{
  "n_layer": 10,
  "d_model": 384,
  "n_experts": 96,
  "experts_per_token": 2,
  "d_expert": 320,
  "d_shared_expert": 0,
  "activation": "gelu",
  "moe_layers": [1, 3, 5, 7, 9],
  "router_score": "softmax",
  "normalize_top_k": false,
  "routed_scale": 1.0,
  "balance_loss": 0.00428,
  "balance_bias": false,
  "init_std_router": 0.00633,
  "lr_router": 0.000425,
  "n_head": 4,
  "n_kv_head": 4,
  "head_dim": 96,
  "vocab_size": 8192,
  "norm": "layernorm",
  "norm_place": "pre",
  "norm_eps": 1e-05,
  "positions": "rope",
  "rope_base": 70500.0,
  "rope_fraction": 0.25,
  "qk_norm": false,
  "attn_scale": 0.102,
  "tie_embeddings": false,
  "parallel_block": true,
  "init": "uniform",
  "init_std_qkv": 0.0342,
  "init_std_o": 0.0,
  "init_std_up": 0.0342,
  "init_std_down": 0.0,
  "optimizer": "soap_variant",
  "lr": 0.00393,
  "beta1": 0.95,
  "beta2": 0.95,
  "weight_decay": 0.086,
  "lr_head": 0.00417,
  "grad_clip": 2.0,
  "warmup_steps": 200,
  "schedule": "wsd",
  "decay_fraction": 0.272,
  "decay_shape": "linear",
  "final_lr_fraction": 0.1,
  "batch_tokens": [65536, 131072, 262144, 524288],
  "seq_len": 1024,
  "doc_mask": true,
  "train_tokens": 758300000,
  "steps": 3795,
  "dataset": "wikipedia_en"
}
Below are experts of layer 3 (counted from 0) of a mixture-of-experts language model. Rows are named router (the router's row for the expert) and show model dimensions 256-383. Each number is 200 + 40 x the weight over its row's rms, rounded and kept within 0 to 999.
After each expert's rows: "comes before" lists some tokens at least twice as common just after its tokens as in all text. This comes from a sample of Wikipedia text that the model never trained on. Tokens count by the router's weight.

# expert 91
router,212,166,235,150,224,141,255,229,287,204,165,244,202,273,235,207,120,197,140,196,211,195,234,213,177,130,201,167,178,245,189,207,153,194,279,191,179,214,194,194,247,160,99,191,209,142,236,200,187,180,120,224,155,186,169,212,130,224,212,120,181,219,195,235,205,161,143,218,190,211,158,152,149,224,222,229,251,294,232,179,185,168,163,216,232,153,229,233,235,223,177,202,251,285,222,135,150,160,241,118,153,164,185,134,225,172,203,195,217,214,177,175,145,195,253,210,164,257,251,259,218,148,283,222,196,224,237,254
comes before: "s", " of", ".", ",", " was", " is"

# expert 25
router,183,157,213,150,202,158,192,241,225,261,174,228,145,160,161,239,139,224,173,200,167,192,166,194,172,152,171,166,224,183,164,175,261,240,237,222,180,171,165,190,259,205,190,206,155,184,237,234,203,317,145,221,147,125,102,215,140,256,285,145,193,171,180,206,223,104,201,123,149,241,110,183,192,177,231,248,287,261,230,215,153,198,260,243,217,210,205,187,203,144,177,239,191,253,166,145,261,204,212,234,225,227,109,175,217,188,277,175,195,187,233,135,191,223,275,235,130,216,205,257,204,95,266,217,163,192,243,250
comes before: "s", " and", ".", ",", "ing", " in"

# expert 45
router,186,187,133,181,169,209,255,187,243,236,194,191,133,235,230,214,107,257,196,192,213,220,189,193,189,205,265,172,181,197,221,149,130,169,235,151,190,163,117,207,185,218,268,199,238,209,229,221,128,219,222,213,246,83,275,168,219,172,306,218,169,151,181,241,81,168,239,148,245,296,170,158,190,269,252,275,269,247,263,151,193,149,161,199,206,156,172,122,177,193,173,227,189,179,152,172,167,230,204,239,162,239,114,271,195,183,213,100,187,239,161,179,192,271,205,180,238,148,167,185,121,172,228,283,222,172,212,166
comes before: ":", "==", " ==", " |", "\n", "s"

# expert 71
router,189,166,214,147,170,145,177,219,225,228,184,230,160,269,254,239,236,164,297,233,210,174,245,245,246,238,205,273,214,161,254,180,139,219,124,243,225,202,208,160,184,232,164,220,202,153,198,167,222,175,110,243,256,208,238,180,222,232,205,256,224,161,249,253,230,188,197,174,211,227,186,199,198,174,202,178,174,284,169,192,217,178,276,149,253,212,118,205,272,183,174,208,195,200,145,174,282,216,269,230,139,210,211,192,233,262,250,225,166,115,243,326,161,194,192,193,200,197,214,241,215,250,232,164,226,266,158,172
comes before: "|", " ", "9", "–", "8", "6"

# expert 77
router,261,176,243,138,221,185,206,165,232,204,135,171,182,202,233,216,185,149,243,177,153,224,244,199,242,206,241,238,170,227,248,209,142,211,220,235,231,179,242,216,189,247,181,178,133,190,183,204,158,242,135,240,217,192,112,246,244,256,155,109,196,202,169,240,219,114,222,172,155,140,234,249,227,257,160,178,206,228,196,218,165,196,194,146,237,147,268,166,180,193,220,224,256,207,152,155,184,239,165,154,200,224,228,215,212,142,199,142,171,248,191,212,179,238,208,216,233,128,199,191,236,232,287,195,229,180,200,194
comes before: "0", " |", ".", "–", "6", ";"

# expert 94
router,263,245,188,166,261,175,190,204,247,143,134,157,245,165,278,203,204,202,208,174,244,242,206,217,241,172,201,135,179,159,207,178,169,273,204,246,239,194,255,173,167,166,202,188,227,197,152,182,248,247,201,140,223,247,148,292,235,161,210,143,151,146,238,268,160,137,237,211,143,148,229,193,225,185,230,263,179,204,168,234,238,193,215,244,192,151,274,206,142,160,173,151,220,211,196,197,214,213,215,187,213,167,234,144,189,221,224,203,178,264,229,230,233,243,291,199,163,226,226,203,138,218,162,167,237,211,184,221
comes before: "\n", " |", " (", "The", "S", "I"

# expert 52
router,249,206,241,204,216,157,257,224,222,149,202,156,145,170,212,237,124,167,189,205,181,239,245,170,179,187,198,182,167,164,139,165,110,148,201,169,222,197,212,207,257,230,135,157,225,177,223,262,206,235,172,222,158,116,122,202,155,225,271,213,177,186,169,277,163,142,143,197,188,226,189,170,183,274,271,189,266,206,289,185,183,199,233,159,226,268,235,152,141,155,214,172,220,216,194,173,240,157,154,191,245,271,159,167,238,224,240,204,227,237,153,162,191,252,272,211,266,221,206,238,161,144,245,191,193,211,271,191
comes before: " of", ".", " in", ",", "s", " to"

# expert 32
router,258,223,199,204,190,131,229,159,274,193,181,166,209,156,196,209,237,190,244,231,272,185,208,195,230,228,153,223,188,214,186,249,159,246,179,137,209,211,175,227,253,179,213,194,237,215,172,243,154,160,196,179,250,113,181,214,254,173,234,188,169,181,143,235,220,201,232,132,223,168,227,255,99,172,190,182,181,207,287,168,155,240,155,184,224,214,226,174,217,218,244,182,156,187,172,284,213,209,216,138,247,138,193,203,234,189,224,158,191,291,198,226,207,221,176,190,227,186,209,165,102,210,168,175,160,204,172,190
comes before: "9", "0", "8", "7", "6", ","

# expert 92
router,278,179,151,186,245,221,224,173,211,177,259,139,267,154,236,211,200,184,229,183,183,179,156,142,241,214,180,237,171,143,228,221,172,252,161,208,218,172,179,229,254,246,257,181,230,207,147,218,206,179,178,221,240,110,149,183,238,195,252,194,180,147,186,225,197,137,247,207,168,173,226,184,150,281,180,200,197,222,216,164,105,282,170,188,229,179,193,191,260,152,199,157,157,165,150,281,218,228,223,164,277,186,226,262,231,201,171,110,214,228,189,212,214,237,236,204,175,144,203,166,211,239,220,173,171,237,161,187
comes before: "1", "0", "2", "9", "8", "7"

# expert 70
router,289,174,140,192,197,217,150,148,185,204,266,230,147,233,205,171,239,232,190,207,138,178,126,224,164,190,242,213,177,239,251,231,201,176,251,223,198,253,211,196,207,149,187,165,188,198,184,167,136,186,143,206,184,148,221,135,219,236,220,223,132,226,268,233,226,240,179,158,236,193,191,153,238,217,153,166,169,241,222,248,201,190,256,196,222,156,265,186,233,258,182,217,277,264,249,164,164,169,202,198,162,239,225,234,224,212,199,213,198,184,184,234,197,253,221,161,205,224,194,158,234,212,181,258,235,182,169,226
comes before: " ", "\n", " \"", " −", " —", " +"

# expert 2
router,267,225,160,196,186,200,233,203,237,236,138,243,201,162,197,121,199,164,206,174,228,217,177,213,282,204,184,207,158,258,131,279,156,203,175,222,108,247,227,178,196,261,169,219,122,202,246,247,234,219,218,235,243,142,222,175,196,234,154,177,141,209,149,232,185,149,147,196,176,158,225,251,191,184,211,187,223,255,263,236,213,186,167,181,199,217,252,219,177,151,236,150,175,210,142,247,160,93,169,235,159,173,204,145,225,227,231,222,218,198,188,224,137,202,187,230,239,246,238,222,161,164,220,204,145,157,146,251
comes before: "9", "8", "0", "7", "5", "6"

# expert 81
router,182,138,197,202,178,188,173,209,222,225,143,189,173,309,269,255,132,233,194,233,245,166,156,216,215,203,255,182,228,158,256,141,127,253,137,193,232,174,177,170,225,247,244,248,232,134,251,176,212,239,148,271,280,179,263,165,172,277,225,184,245,204,209,264,125,186,240,133,260,225,189,159,158,210,190,247,268,255,211,177,230,183,166,191,155,167,136,197,181,234,174,190,175,149,172,166,221,233,221,126,144,187,197,220,215,173,166,209,173,198,220,186,175,150,318,189,219,225,226,225,95,211,234,156,272,223,182,207
comes before: " |", ";", " (", ":", " J", " /"

# expert 79
router,261,193,131,204,189,133,124,150,239,220,151,177,180,272,181,188,176,200,259,216,219,175,192,213,192,214,223,234,210,154,265,179,254,229,204,224,133,297,189,176,304,225,160,198,188,181,253,175,159,183,145,231,234,220,131,192,213,225,239,202,187,193,242,276,206,160,161,178,281,195,190,254,214,280,142,207,199,263,222,190,215,172,268,175,221,201,256,221,272,216,200,207,211,270,233,147,184,163,240,191,162,207,236,245,210,236,159,231,201,156,124,258,145,166,205,107,226,211,177,165,211,226,187,188,227,225,190,241
comes before: " ", "\n", " —", " Candidate", " –", " Swing"

# expert 89
router,304,242,199,212,177,190,158,136,237,239,187,132,192,275,141,222,174,236,253,196,253,206,220,193,139,191,235,232,184,155,261,145,197,221,243,153,196,217,209,185,269,196,152,215,194,224,211,181,169,187,200,198,210,190,207,180,219,239,212,235,230,230,205,233,201,183,215,238,254,195,223,228,220,234,151,186,222,200,209,250,221,226,251,241,136,223,268,182,212,227,188,244,163,206,252,162,147,188,162,203,174,255,229,228,237,176,147,198,201,142,200,236,169,264,280,193,186,230,215,149,182,210,186,166,223,218,156,185
comes before: " ", "\n", " L", " W", " —", " Succeed"

# expert 55
router,268,183,224,234,165,166,238,248,151,182,147,231,168,158,275,191,248,200,205,224,216,162,227,215,193,212,228,252,175,229,231,211,127,251,90,288,242,142,233,160,162,184,233,225,251,137,242,190,237,175,136,229,243,230,112,265,176,222,271,170,187,201,301,272,161,236,232,171,152,231,249,151,130,246,133,167,151,257,151,271,215,200,233,155,210,177,221,211,193,163,179,227,159,222,195,184,261,214,206,168,211,161,254,224,244,185,224,214,165,174,244,265,228,165,272,261,248,182,231,169,192,224,218,155,231,254,166,216
comes before: "\n", " |", " is", " (", " =", " –"

# expert 35
router,172,182,248,190,188,186,233,155,132,177,258,165,134,167,218,120,143,250,201,157,233,176,190,195,157,210,200,144,188,228,199,275,234,203,237,226,107,191,200,226,166,150,219,219,231,159,276,198,167,294,187,201,206,252,204,267,241,149,149,207,187,202,148,178,234,254,225,261,175,225,175,285,253,221,144,203,275,158,175,144,126,213,223,209,241,276,263,236,117,136,197,124,152,200,269,227,181,194,218,256,278,183,192,177,177,179,303,217,197,187,193,133,200,177,156,192,206,211,231,135,226,199,197,211,180,188,227,209
comes before: ",", " of", " and", " in", "ch", "\""

# expert 50
router,232,228,189,266,210,162,188,210,170,157,234,215,231,290,171,203,169,124,229,197,192,243,230,193,182,209,190,213,237,194,157,176,252,173,145,161,207,228,244,244,193,277,251,243,213,278,145,250,199,211,217,216,140,214,249,147,244,206,159,243,206,118,198,182,144,147,220,144,297,176,205,159,227,250,196,227,254,152,198,213,201,201,254,181,187,172,252,216,141,246,194,167,242,225,214,195,208,196,217,188,187,239,175,137,189,155,123,228,228,296,215,187,156,245,276,177,218,164,188,232,197,110,259,156,236,156,164,201
comes before: " to", " by", " in", " the", " a", " on"

# expert 73
router,216,247,132,254,238,245,187,211,167,177,189,164,186,217,190,232,178,179,265,213,203,268,223,166,153,205,175,184,205,236,160,163,139,156,261,193,220,159,204,212,174,197,149,231,220,186,223,231,126,205,245,96,186,185,124,156,194,221,228,230,222,233,195,186,184,170,168,272,261,282,135,222,160,191,251,187,169,160,180,241,205,214,243,228,221,226,226,193,127,162,197,188,219,228,150,246,163,177,198,144,195,243,177,187,227,161,190,136,201,240,173,207,190,183,215,174,196,239,203,200,153,181,192,154,206,208,247,215
comes before: "\n", "-", "The", "|", "In", "==="

# expert 80
router,239,182,192,270,203,151,211,177,248,231,259,231,174,160,161,231,108,140,196,205,282,166,211,179,189,175,216,171,276,223,165,157,257,173,280,172,185,284,150,217,215,170,178,162,181,265,207,198,174,198,209,240,137,197,188,178,183,198,150,244,178,200,192,212,203,135,198,106,257,173,180,190,220,225,226,279,243,214,226,178,173,191,288,191,234,268,259,196,202,267,202,98,210,223,236,200,185,189,168,157,166,209,198,189,212,228,247,209,206,203,195,148,165,158,298,228,219,173,215,266,209,129,199,129,244,142,300,184
comes before: "ing", "s", "ed", " of", "d", " to"

# expert 72
router,280,191,211,191,174,148,242,239,221,127,224,214,177,210,269,146,254,221,237,235,189,172,240,212,292,189,233,219,197,133,264,251,172,256,181,214,173,250,162,178,267,227,129,185,163,149,244,244,180,199,174,220,228,220,155,201,238,281,235,185,167,167,186,251,234,126,154,162,157,167,245,234,163,186,152,188,132,271,316,229,221,180,215,164,214,177,205,189,176,229,241,201,246,176,130,289,228,132,224,173,209,167,235,235,222,259,178,220,208,133,195,128,216,242,234,256,249,167,198,160,128,202,156,201,228,245,151,231
comes before: " |", "–", "0", "5", "7", "."

# expert 22
router,238,295,207,219,185,223,144,139,157,241,162,127,206,241,262,215,194,227,233,226,193,212,219,197,309,218,182,167,331,207,255,178,172,243,203,236,180,184,194,194,205,279,145,253,214,183,241,196,145,191,181,244,229,194,148,232,106,210,251,228,253,189,198,225,208,252,229,163,199,304,207,198,175,238,223,168,165,145,180,232,210,241,210,207,211,187,162,211,185,164,196,206,231,184,237,189,165,157,241,259,174,152,170,152,228,195,155,149,187,198,189,245,195,155,234,154,229,218,204,148,220,196,209,210,219,203,206,174
comes before: "-", "|", "\n", "|---|---|---|", "|---|---|", "|---|"